Weights of a small mixture-of-experts language model, trained from scratch on English Wikipedia: width 768.
Below are experts of layer 4 (counted from 0) of a mixture-of-experts language model. Rows are named router (the router's row for the expert), gate (a neuron's input weights, with its number), up (a neuron's input weights, with its number) and show model dimensions 384-479. Each number is 128 + 24 x the weight over its row's rms, rounded and kept within 0 to 255.
After each expert's rows: a language model's description of what the expert responds to. This comes from a sample of Wikipedia text that the model never trained on.

# expert 4
router [ 93 166  93  83 108 143 102 144 146  93 118 108 106 148 140 156 161 122 138 145 154 112 100 105 123 105 121 139 125 137 153 117 100  95  78 104 106  78 170 140 162  99 126 125 123 137 122 135 111  78 135 128 137 108 121 123 113 106 136 179 142 119 116 142 142 155 143 122  94 170 135  92 158 139 199 114 139  85 168  73 151 131 115  70 114 159 131 131 128 120  94 130 128 132 142 137]
gate0 [130 139  99 107 132 130 146 127 136  97 178 133  80 111 103 162 146 115 129 144 150 163 126  89 147 165 134 110 132 114 115 114 146 139 147 100  96 150 194  90 137  86 117 150 105 143 146 129 121 129 117 104 161 149 164  94 171 154 141 139 112  98 138 114 137 169 142 113  59 144 137 104 152 137 178 141 154 129 127 135 132 138  97 120 150 132  78 170 165 144 170 143 120 129 134 143]
up0 [124 130 119 166 116 105 143 136 116 156 121 123  95 140 166 151 167 101 149 124 133 126 162 166 130 148 140 146 168 122 101 128  89  97 129 151 148 133 140 111 102 151 143 116 143  95 122 142  84 126 110 125 133 152 125 113 143 126 132 149 132 134  77 132 109 155 115 120 173 121 111 134 132 153  85  77 140 103 163 123 141 123 157 145 114  94 156 119 118  88  92 142 145 139 138 144]
gate1 [ 98 138 145 125 146 140 125 139 175 138 115 152 103  92 106 135  84 160 103  88 159 141  98 143 171  81  88 151 143 138  97 122 136 129 135 126 134 116 123 149 126 123 141 134 183 139 134 157 128 164 149 133 111 157 107 165  92 105 118 124 141 116 133 156 117 149 171  93 138 129 133 123 137  95 121  93 108 109 118 167 117 112 129 122 166 137 105 125 128 150  99 137 136 103 140 112]
up1 [147  99 113 131 127 137 118 122  92 119 172 113 140 108 124 136 179 130 139 163 148 115 123 119  94 129 142 152 138 126 113  95 111 115 165 124 130 145 125 145 120 159 128 139 121 100 157 171 114 120 113 117 144 102 120 100 136 185 160 133 120 111 159 112 162 127 142 172 131 134 159 129 163 127 126 146 136 135 143 135 146 144 152  94  95 128 145 114 128 123 173 102 162 146  87 169]
What it handles: Coordinating words and, but, or, &, than, However, plus markdown table separator rows and second halves of compound names.

# expert 11
router [ 95 162 133 129 160 142 152  85 176 119 116 139 160 139 141 155 121 120 141 156 105 159 115 128 118 148 150 127 162 156 123 161  98 139 108 104 114 113 155 123 137 122  96 122 106 139 139 138  83 108 156 146 114 156 149 138 110 132 154 129 135 136  99 128 118 140 106 119 112 109 142 160 139 113 138 122 112 114 188 105 122 115 132 106 105 133 113 108 128 150  97 129 104 130 155 114]
gate0 [ 81 142 118 122 113 142 159 129 134 106 137 125 130 142 123 126 147 176 117 127  96 147 176  95 138 141 159 106 128 124 136 174 154 132  94 109 132 194 119 150 136 126 133 113 145 152 129 142 156 149 149 162 118 111 124 215 135 149 117 199 106 121  93 145  99 158 159 133 118 105 120 148 161 118 116 100 102 152 122  84 108 107 166 160 132 124 110 166 129 119 137 122 118 107  98  95]
up0 [123 104 192 110 117 131 139 113 153 159  97 158 132  81 136 160 148 108  94 141 126  88 122  83 105  93 162 163 134 106  75  86 114 111 102 163 147 153 110  90 106 155 154 146 131 181 119  91 114 124 145 118 122 136  94 135 122 149 113 110 147  88 143 135 146 120 128 177 127 125 139 100 127 137 129 106 185 120 145 125 133 133 137 163 133 165 117  90 119 136  57 135  99 137  96 104]
gate1 [127 124 114 127 116 139  97 111 139 154 110 149 125 111 114 130 173 131 121 146 154 113 132 160 118 101  98 128 157 160 141 103 138 109 114 131 114 149 123 140 125 104 103 145 160 131 181  79 133 106 152 119 134 123 139 148 133 115 104  97 137 124 151 119 139  96 159 154 101 126 164 121 102 121 154 114 162 137 154 148 130 128 132 124 158 145 131 126 120 105 156 121 163 142 112 139]
up1 [152  88 119 160 161 127 132 143 107 163 158 152 140 165 163 139  98 118 121 126 126 116 142 118 126 130 126 125 172 157 119 156 164 156 140 125 150 131 140 115 125 126 152 168 119  88 133  83 109 115 113 117 138 128 143 101 109 117 133 145 128 129 110 115 179 166 177 149 125 130 148 185 133 138 147 111 110 127  99 142 179 113 143 110 123 143 126 134 147 136 142 126 122 130 106 130]
What it handles: Last pieces of lowercase words before punctuation, such as season, year, time, mother, and split stems like instig, demot.

# expert 3
router [142 164 135 133 123 136  76 144  94 132 154  94 140 114 141 120 149  90  91 146 150 168 131 126 154 126  97 134  92  98 100 118 118 102 106 105 155 104 119 132 143 144 120 149 127 156 137 121 113 134  77 101 102 116 146 170 104 152 155 126 124 146 150 113 186 108 164 176 135 127 145 175 139 136 140 133 143  69 149 110 109  88 110  96 172 135 190 149 141  61 145 125 147 139 121 156]
gate0 [107 165 123 103 137 151 122 170 123 153 172 128  93 149 129 108 189 125 122  97 120 150 112  97 124 157 112 132 123 167 136 134  82  89  92 119  93 157 107 124 114 109 117 133 132  83 125 141 124 153 158 159 126  96 142 183 116 150  91 110 150 121 103 149 109 119 159  92 134 114 156  95 122 153 137 141  94 140 145 107 158 114 136 186 154 161 188 131 119  97 177 138 147 128 139 162]
up0 [147 107 163 123 111 143 183 127 148  71 124 118 115 144 168 125 167 124 140 150 100 136 132 157 127  86 120 143 138 128 140 105 159 139 117 110 161 132 132 122 151 130 128  92 114 165 104  92 101 113 208 122  79 132 121 159 174 120 139 138 154 111 119 160 157 123  93 118 120 164 135 157 142 118  98 145 126  95  79 125  95  73 153  95 134 158 132 130 117 144 106  98 156 162 152 138]
gate1 [108 103 148 129 129 187 129 177 153 153 137 135 104 130 146 110 129  98 138 145 137 154 104 130 171  92 118 176  98 141 141 126 119 124  93 135 104 101 104 103 134  90 142 106 121 183 164 145  89 134 112  51 109 103 118 145 206  98 154 156 103 125 101 143 128 121 116 105 143 137  85 161 102 130 149 147 137 121 132 193  77 147 117 140 166 119 148  89 120  76 142 134 171 136 113 130]
up1 [100 109 138 146 110 137 128 115  96 172 125  95  98 152 162 104 131 126 113 138  93 119 135 138 167 104 146 153 138 125 126 112 122 130 107 130 162 111 158 121 137 104 113 143 109 160 138 114 143 128  80  91 127  92 110 123 156 159  95 127 130 113 121 136 117 134 127 118 119 177 163 148 108 124 104 151 137 128 161 161 141 138 145 162 169 142 138 111 131 141 131  78 140 131  96 132]
What it handles: Word-final pieces of names, species and places right before a parenthesis or verb, such as Augustine, ensis, Merash's closing paren.

# expert 2
router [122 164 142 127 142 142 116 144  66 114 168 136  86 107 131 138 127 159 125 132 114 133 145 158 102 178 124 137 142 148 148 148  85 119 144 119 118 125 125 153 122 161 141 116 102 139 113 127 126 176  98 156 124 138 122 158  96 147 131 116 154 116  66 133 132 152 129 114 117 113  99 124 150 165 141 160 128 145 132 153 131 117 153 136 131 134 122 110 139 102 101 155 144 109 103 113]
gate0 [168 155 145 140 130  81 118 133  87 170 126 170 118 155 149 101 148 147 141 113 164 136 114 100 115 105 118 136 119 141 154 124  81  98  90 165  82 130 115 108 128 154 149  79 140 124  90 134 133 162 159 135 103 113 117 107 159  94 143  91 133  84  97 129 139 108 105 114 128 115 161 119 162 135 122 118 127 126 156 101 167 144 119 133 147  99 155 147 121  92 105 107 116 128 131 155]
up0 [ 98 139 130 145  98 195 155 169 168  94 151  68 156 119  98 151 104 117 142 127  88 143 174 129 117 133 144 118 144  44  98 119 196 135 122 143 144 135 154 133 129 100  97 117  98 131 125 113 104 108 143 120 154 134  86 148 114 166  92 165 168 146 130 130  91  91 128  94 160 120 127 140 129 141 145 122 114 148 143 148  86  98 119 120 161 135 135 167 110 105 157 158 126 131 141 125]
gate1 [140 123 101 104 161 131  87 159 124 106 141 103 108 149 109 149 111 181 143 146 122 100  96 121 116 151 157 123 103 128 136 129  82 137 119 130 126 167 119 142 173 146 139 122 138 142 150 107 139 116 150 136 151 113 137 110 119 159 155 123 146 148  85  92 143 131 112 109 119 114  91 133  93 145 123 147 124 123  99 126 118 113 107 137 117 109 178 132 124 150 130 113 101 161 131 158]
up1 [156 115 167 145 114 158 135 122 134 175 139 143 140 142 104 135 114 121 105  98 133 140 141 131 116 101 140 128 143 105 108 100 129 142 129  93 133 127 155 146 160 140 117 155 144 151 114 108 152  95 112 145 150 181 117 111 114 124 173 127 140  97 104 132 122 157 104 124 138 134 128 107 141 128  75  62  62 103 166 133 134 111 148 142  97 108 107 111 132 131 133 103 111 132 109 131]
What it handles: Capitalized pieces and word parts inside titles and foreign or unusual names, often in quoted song, film, album lists (Ang, Belle, N).

# expert 5
router [138 200 121 138 129 160 100 123 124 171 145  91  94 157 133 124 108 126 129 149 162 147 126 112 103 126 139 117  93  97 164 124  90 127 114  96 143 104 120 142 116 129 146  97 145 173 142 136 113  72 104 151 118 118 113 132  86 108 145  99 112  83  63 131 129 161 145 159 141 151  70 141 106 140 145 107 110  83 102 129 101 131 138 161  95 138 125 139  92 130 135 135 110 153 119 138]
gate0 [144 150 124 116 132 140 134 128 118  65 130 178 108  95  95  99 143 157 118 127  85 136 115 137 131 100 138 146 133 131 114 153 172 125  55 135 131 126 131 118 140 173 127 136  94 102 131 166 125 125 133 157 119 155 116 139 143 135 137 147 100 107 156 133 184 124 117 134 139 128 166 139 161 102 170  97 146 109 141 134 132 162 170 133 115 154 103 159 161 124 108 123 114 138 146 121]
up0 [134 124 131 122 147 137 104 110 148 188 165  71 143 126 152 125  85 124 119 105  94 156  96  81 126 114 123 159 141 131 151 162  95 152 103 119 133 112 108 131 138  87 142 153 177 122 181 192  97  99 143 150 131 107 109 101 106 131 126 138 145  97 125 138 116 172 130 114 148 150 119  81 102 130 143  97  99 139  99 125  94 115 111 114 140 187 153 131 118 127 170 152 101 145  86 176]
gate1 [111 126 123 109 101 142 191 122 146 114 123 120 171 169 151 135 156 104 138 148 117 118 151 111 169 118 146 118 125 137 120 131 147 128 121 134 148 110 147 132 116 144 109 129 182 126  97 141 105 130 134 155 166 168 107 127 114  51 145 102 128 140 132 137 112 109 241 117 150 135  98 142 147 146 158 151 126 128 112 120  87 130 142 129  81 171 123 117 136 134 132 146 108 137 108 135]
up1 [150  90 108 116 148 127 118 122 151 143 132 128 123 133 147 150 163 144 157 124 110 144 106 144 137 127 174 103 161 106 165 141 113 153  67 111 104 115 140 172 120 112 126 175 122 140 158 136 184 119 117 116 116 127 125 140 114 153  97 132 131 116 128 118 163 116  84 130 140 137 130 105 103 127 129 103 101 143  88 112 155 109 110  95 133 106 119 160 108 120 127 144 123 128 124 175]
What it handles: Tokens closing a word or unit: possessive apostrophes, closing == heading marks, final digits and suffix pieces before punctuation or newline.

# expert 7
router [115 150 156 171 111 169 153 103 177 132  99 113 154 128 106 143 162 138 163 151 116 136 123 126 126 129 132 127 124 147 115 178 144 105  86 115 131 139 144 129 130  96 124 110 122 145 120 114 105 114 129 134 130 153 116 130 148 131 129 108  79 123 135 109 126 102 115 141 125 129 140 141 112 115 137 123 125 125 157  69 153 127 164 160 113  82  83 139 131 142 121 119 135 115 127 125]
gate0 [143 172 111 102 144 106 138  91 115 125 143 130 118 129 158 127 146 140 184 134 126 155 133 172 126 149 152 159 114 171 151 125 144  99  70 175 103 139 107 135 136 110 119 108 124 125 113 120 138 137 136  90 148 134 100 117 149 135 106 172 113 121 112 134 145 154 119 117 185 136 119 145 144 157 131 170 113 144  67 113 106 127 144 136 164 147 147 136 124 131 147  96 153 200 143 139]
up0 [137 137 118 134 155 126 171 145  94 132 150 138 166 140 111 148  72 152 147 112 106 152  79 153 145 121 144 118 104 114 131 131 112 138 124 133 171  99 140  75 150 148  85 136 148 123 118  87 121 125 119 103 145 112 141  95 150 105 124 129  83 101  77 158 118 123 142 130 104 123 135 130 116  96  96  97 109 129  87 120 134 154 128 109 132 115 153 119  96  94  52 140 131 128 110 136]
gate1 [ 97 132 109 123 166 151  76  88 169  97 155 132 119 101 115 130 125 178 164 126 142 126 102  97 157 142 153 149 156  70 156 108 133 185  64 149 125 109 105 162 136 106 161 160 116  88 164 171  76 131 149 125  93 134 139 104 130 127 132 132 136  87 148 114 123  83 123 178 101 133 143 121 139 122 162 111 189 132 127 144 142 160 124 110 148 157 138 140 134 125  92 120 119 141 148 147]
up1 [111 112 142 144 141 140 101 139 161 104 155 135 187 126 136 138 126 132 105 101 155 134  62 117 154 122 129 176 131  95 113 146 129 173 116  82 116 178  63 179 141 161 119 141 154 139 145 154  79 122 142 122  73 105 146 139 152 143 123 106 180 134 152 132 119  97  99 131 118 131 156 101  88  93 106 121 138 141 112 154 124 118 118 153 149 152 138 141 166  77  77 114  70 169 113 107]
What it handles: Subject pronouns and head nouns after determiners, especially numbers and quantities like two, three, million, couple, one, members.

# expert 1
router [109 117 122 109 102 148 132  97 142 153 129 103 179 133 115 110 126 128 101 140 139 148 121 139 104 162 113 111 120 132 115 113 114  86 116 129 140 143 150 119 140 114 166 136 153 108 136 103 133 128  90 178 105 119 164 114 108 127 110  93 130 130  87 142 116 136 124 164 146 177 107 148 159 162 150 127 133 110 115 100 175 155 132 127  75 179 131 118 139  92 109 175  91 153  82 139]
gate0 [146 199 113 112 146 149 154 152 106 141 133 123 171  94 135 117 127 103 158 141 122 114 111  99 134 116 137 172 107 137 125 126 151 132 143  92 193 185 109 146 102 165 123 154 168 102 152 146 132 130 109 152 148 137 139 159 130 112 150 114 134 137 167 140 116 113 128  98 139  98 149 135 138 120  89 176 151 117 163 144 137  95 136 107 144 172 119 149 160 160 113 165 141 112 174 142]
up0 [124  79 140 135 144 105 116 119 118 153 143 156 172 129 116 134  89 143 121 161  89 138  86 146 119 122 164 128 107 133 129 125 146 101 118 155 109 155  96 126 153 121 104  88 130 162 128 106 100 127 138 136 112 100 139 119 147 155 130 138 111 190 137 112 114 136 170 129 145 146 136 124 122 151 112  92 156  98 137 128 158 183 128 121 118 113 139 115 123 194 137 128 159 140 136  91]
gate1 [134 123 120 135 122 162  99 132 102 150 165 131 130 120 140 125 128 133  75 126  76 143 125 178  88  77  93 102 132 111 167 143 157 124  75 139 167 104 118 152 127 166 122 163 122 105 146 110 141 180  89 121 134 218  86 105 151 147 137 120 116 132 105 149  73  99 103 134 134 135 139 128 105 122 155 111 123 136  84  81 147 120 153  65  89 119 126 117 140  91 129 148 155 145 104 145]
up1 [109 126 123 144 150 156  94 118 123 154 150 112 152 143 148 123 111 142 114 111  84 130  97 143 138  58 148 146  84 155 116 122 138 128  96 122 145 130 120 162 136 101  81 148 126  69 163 140 147 165 176 137 115 183 124  97 152 116 126 105 138 132 121 114  98 149 124 120 100 139 130 111  92 102  66 124 146 122 123 105 147  68 177  93 158  90 104 124 108 141 158 138 121 141  98 128]
What it handles: Structural boundaries: sentence-ending periods, paragraph breaks, list dashes, table-row pipes at line start, and == section heading markers.

# expert 0
router [131  98 152  93 165 106 105 175 140 119 144 135 140 126 114 144 124 136 133 143 136 147  80 107 121 132 160 150 155 119 118 165 118 169  78 110  92 152 110 111 152 131 154 129 159 125 122 143  89 131 171 177 101 110 122 129 125 144  97 121 102 128 110 129 135 129 127 108 103  89 131 136 121 172 171 128 140 153 151 124 118  99  92 109 121 187 123 157 162 122 140  95 110 124 127 100]
gate0 [134 127 119 142  94 148 144 131 161 136 116 164 126 146 162 127 140 159 177  98 118  93 149 109 147 146  90 124 148 191  99 165  97 108 150 114 157 126 112  88 123 156 140 134 134 127 181  66 118  92 127 114 103 146 157 101  96 157 125  94 103 141 131 116 127 129  90 134 137 106 104 104 119 114  92 123 120  97  96 129  95  91 121 108 122 145 126 171 143  68 143 101 161 106 101 151]
up0 [ 96 108  96 109 112 142 140 122 122 126 139  90 153 129 143 127 146 104 105 149 148 110 133 121 136 133 116 133 124 141  77 131  87 122 158 112 117 122  74 139 132 114  93 140 113 114 126 155 143 160 191 112 128 129 103  99  89 125 161 140 188 118 164 160 168 136  98 159 119 105 197  96 178 147 112 163 123 162  87 107 130 137 134 107 114 154 158 114 128 101 171 137 170 142  93 133]
gate1 [ 96 139 170 111 152 152 161 110 142 106 111 135 131 106 118 169 128 115 131 171 120 140 139 170 100 183 133 111 156 123 178 120 126 107 142 129  80 111 127 130 126 111 118 118 156  97 110 128 143 103 165 140 115 153 140 132 156 127 103 126 125 159 171 106 133 157 130 148 111 129 136 103 157 128 120 130 118 103 172 160 129 105 119 137 145 120 104 139 130 123 151 127 130  96 129 114]
up1 [138 153 146 169 140 116 147 139 159 113 130 108 110  85 129 121  95 128 112 100 108 101 170 117 122 133  83 102  87  95 170 135 145 115 151 105 136 177 174 137 108 163 195 134 149 151 102 103 170 121 113 112 126 106 141 122 109  98 117 114 121 153 136 168 104 106 103 110 141 144 141 142 130 140 121  97 114 116 109 134 120 122 127 119 138 131 145  82 118 137 103 118 131 115 149 112]
What it handles: Past participles and verbs that take a following preposition, plus opening parentheses in prose, such as released, based, traced, singled.

# expert 9
router [100  94 158 117 158 130 135 124 121 103 100 126 169 142 152 117 150 172 113 161 131 153 107 144 162 139 149 132 124 149 147 157 152 120 118 115 138  72 154  91 171 127 120  70 133 117 154 129 135 151 127 186 128 107 137 174 111 131 142 128 131 139 122 155 101 121  94 107 121 151 121 141 149  99 168 137 127 123 150 126 139 132 174 131 104 117 121 107 117 108 129 139 109 140 109 168]
gate0 [106 137 114 103 108 140 132 154  83 114 145  85 116 142 122  87 103 136 118 169  85 169 166 131 172 123 152 108 132 131 123  90 127 119 183 126 106 119 131 133 140  99 116 127 170 150 122 141 171 116 154  97  99 130 108 169 131 147 111 136 161 118 132 132  71 148 151 125 117 132 124 131 101 126 114 133  82 102 138 101 129 121 127 160 119 111 125 110 176  98 123 152 121  87 112 123]
up0 [149 120 111 127 120 146 142 205  79 114 158  67 133 118  98 111 128 145 150 130  97 163 143 135 166 127 152 124 103 143 130 144 120 149 126 150 135  93 136 131 166 115 113 133 136 104  98 141 134 114 129  86  78  97 131 149 116 129 143 121 128 168 171 128 107 134 117 117  95 139 113 141 143 127 151 155  91 132 143 110 133 137 108 140 141 119 112 102 157  91  87  97  99 142 119 122]
gate1 [100 113 143 136 141 130 112 140 162 145 117 158 108 116 157 127 156 113 132 151 160 148 137  91 120 143 137 110 110 113 141 126  75 154 116 130 117 100 122 152 110 143 150 120 119 110 143 107 132 135 157 142  95 148 114  97 149 153 149 106 135 125  73 145 154 124 127 145 115  77 167 135 105 128  84 135 118 122 144 127 143 126 147 127 153 114 162 126 154 134 121 118 102 100 138 112]
up1 [151 110 106 130 126 103 125 137 107 140 110  75 162 114 145 139 146 120 116 140 125 128  57 147 111 136 112 136 115 117 122 112  97 122 163 121 127 114 166 146 155 147 121 134 107 103 181 104 130 106 110 173 128 140 181 118 130 134 151 140 101 139 135 124 149 130 115 144 148 115 160 113 167 165 106 139 125 146 141 105 121 130 129 122 140 118 104 111 131  77 140 113  97 142 118  98]
What it handles: Articles and possessives the, a, his, their, and first digits of years like 199, 201, before the following noun or digit.

# expert 8
router [134 116 111 130 150 147  95 161 137 100  74 149 153 201 145 144 148 119 112 204 140 121  79 142 122 149 140 126 101 126 167 129 101 156  79  87  77 192 119 162 135 119 128  96 113 146 158 145 137 141 129 167 126 123 109 114 126 106 140 178 126 156 132 142 157 101 117 115 123 122 126 150 168 137 124 108 122 149 160 157 100 137 132 110 120 166 109 101 111 147 162  99 112  82 139 123]
gate0 [148 117 134 119 123 116 109 103 136 140 138 124 144 169 135 104 118 163 123 111 110 102 107 157 128 158 115 144 116 151 102 187  97 105 124  77 103 122 105 136 122 103 136 122 128 132 111 138 106 120 111 158 130 111 157 128  94 134 112 140 137 160 130 112 112 144 109 150 146 152 149 140  96 149 146 160 109 122 140 134 175  93 115 151 100 166 121  98 102  71 154 120 134 132 129 123]
up0 [107 160 138 137 100 141 126 121 196 144 121  84 153 112 151 152 155 137 110  99 118  90 116 126  72 163  96 107 118 101 142 153 127  88 112 151 120 132 138 110 102  96 127 115 136 135 117 159 155 162  79 171 148 151 109 133 156 128 134 145 121 144 104 131 111 130  95 182 122 151 104  81 153 178 137 118 169 154 104 134 123 114 170 153 132 104 133 112 119 104 171 207 134 125  87 170]
gate1 [111 147 139 119 156 151 131 147 151 191 141 120 138 135 155 138 137  72  95 100 134 117 125 129 130 131 116 133 151 133  76 115  98 144 126 121 142 159  98 155 150 135 124 126  98 128 143 148  82 180 143 158  82 157 129 144 124 161 119 151 143 137 131 127 145 125 123 130 150 172 173  91 113 109  90 153 131 147 151 119 157 104 196 163 109 114 138 106 142 128 110  91 126 115 172 148]
up1 [146 130 149 140 128 131 129  96 129 130 106 129 112 103 142 179 128  92 114 153 168 143 152 131  92 137 119 113 151 132  99  60 121 138 123  94 148 180 103 144 125 130 142 107 102 122 154 147  97 130 174 145 159 139 147 149 132 129 157 109 132 117 121 130 134 129 133 134 131 123 123 139 130 110  85 131 113 152 152 104 163 113 159 128  87 127  99 104 139  79  99 149 119 113 148 130]
What it handles: Function words in running prose: prepositions of, in, to, for, and auxiliaries was, has, would, been, before a noun phrase.

# expert 6
router [136 141 130 105 119 105 104 162  94 152 135  96 111 136 133 127  98 132 112 142 146 154 109 110 127 148 127 157 116 150 108 110 120 107 155 131 132  97 147  94 119 126 154 113 187 107 129 112 124 100 110  89 130 111 114 183 126 164 132 127 189 153 122 128 170 107 120 106 128 161 117 129 114 125 152 143  99 110 123 145  92 123 151 115 125 166 157 135 142 118 103 106 119 137 141 118]
gate0 [ 96 118  70 101 169 115 109 141 116 172 123  91 134 114  91 198 170  85  94 162 143  89 124 131 107 174 149 120 153  89 127 150 124 108 109 134 148 155 113 110 143 157 143 111 103 134  91 161 103 155 127 104 130 127 117 133 119 124 110 131 161 174 160 154 150 126 147 161 123 146 128 141 192 154 111 115 144  97 101 165 179 126 122 136 114 109 137  82 128 146 119 127 135 151 122 129]
up0 [105 148 176 132 109 139 110 131 147 120 108 140 118 133 146  99 124 175 154 137  97 162 108 107 144 131 129 137 121 163 123 195 105 103 136 120 141 120 183  96 174 151 133  88 171 139 153 110 139 110 146 123  78 153 116 109 118  99 116  74  97 119 157 129 130  80 141 116 145 127 143 113 144 105 127 161 162 123 160 132 122 124 141 149 143 127 141 127  95 114 145 134 154 157 112 113]
gate1 [123 148 142 130 123  76  96 148 133  99 161 114 182 122 104 113 134 133 115 131 127 139  95 121 144 135 129 128 153 157 123 135 100  90 114 121 153  92 139 141 130 152 118 151 108 150 130 140 122 110 170 105 108  79 115  99 108 112 112 162 172  96 119  91 111  95 161 145 130 142 123 126 113 143 130 126 105 128 139 104 109 152 115 147 141 125 152 118 121  78 138 127 130 155 129 119]
up1 [135 153 125 140 143 104 132 143 148 116 140  96 137 102 139 118 125 166 131 110 143 135 127 103 102 132 117 156  91 118 137 128 122 132 133 104 144 126 136 122 162 162 134 139 131 193 114  91 141 118 151 112  96  73 110 108 125 111 128 161 168  67 139  90 124  90 158 114 152 105 112 127 134  76 122 133 154 131 137 134 119 149 114 152 130 144 151  82 120 111 146 139 145 166 103 154]
What it handles: Cells in wiki tables, such as column headers (Votes, Pts, Class), numbers and blank cells between pipes, in sports and election tables.

# expert 10
router [126 133 132 147 142 134 122 141  90  77 149 114 147 128 123 128 138 162 170 165 130 130  91 136 197 130 147 146 160 150 148 101 129 114 122 138 145 120  77 166 136 103 115 101 112 128 178 149 122 122 113 169 130 132 131 158 120 140 107 151 129 136 137 134 140 122 165 150  92 138 132 166 163  97 149 138 102 165 107  75 113 102  99 115 117 114 124 122 171 141 156 147 154 125  93 131]
gate0 [138 166 108  99  99 103 111 143  68 159 133 115 113 112 105 133  97 110 110 145 118 148  85 136 114 116  98  87 133 122 114 113 150 109 147 140 128 113 141 148 153 168 105 137  98 120 150 125 129 119 121 106 141 114 114 124  77 148 136 128 161 145 134 149  74 106 120 137 109  75  92  97 112  96 117 125 100 113 143  89 134 111 101 133 131 153  96 149 122 104  98 117 115  85 147 135]
up0 [114 167  92 152  87 112 164 139 102 125 165 117 110 126  70 166 110 117 131 111 115  90 129 147 111 154  91 127 130 125 137 109 142 115 128 118 153  97 132 157 138 154 139  84 127 156 139 106 181 167 137 141 107 131 132 131 109 148 151 121 115 104 128  96  91 101  97 131 119 105 127 131 135 124 120 154 142 118 125 104 101 119 130 136 149 101 112 114 101  92  75 135  97 107 161 136]
gate1 [141  66 129 147 137 178  99 145 190 116 136 159 110 179 141  98 115 100 164 118 115 130 114 202 124 115 133 120 116 171 111 129 163 126 144 120 142 199 150  96 158 140 136 129  92 138 106 118 117 138  88 131 112 132 112 129 172 147 130 147 169 104 137 171 113 165 100 135 111 108 125  83  92 151 144 110  66 137 130 149 148 133 130 128  86 117 164  98 140 150 139 105 127 130 114 131]
up1 [ 79 140 116 137 122 124 131 154  94 112 127 103 137 113 134 131 106 144 133 113 139 142 119 122  92 139 139 108 122 178 118 143 118 114 121 133  94 110 116 116 140  87 116 107 126 127 154 116 105 144 126 114 112 145 113 135 179 132 137 157  99 161 156 123 137 129 146 114 126 140 142 183 129 141 142 133  70 115 157 110 142 157 103 128 111 117 149 158 135 135 111 172 124 129 146 109]
What it handles: Commas, colons, semicolons, dashes and table pipes separating list items, infobox fields (Magazine:, District:) and table cells.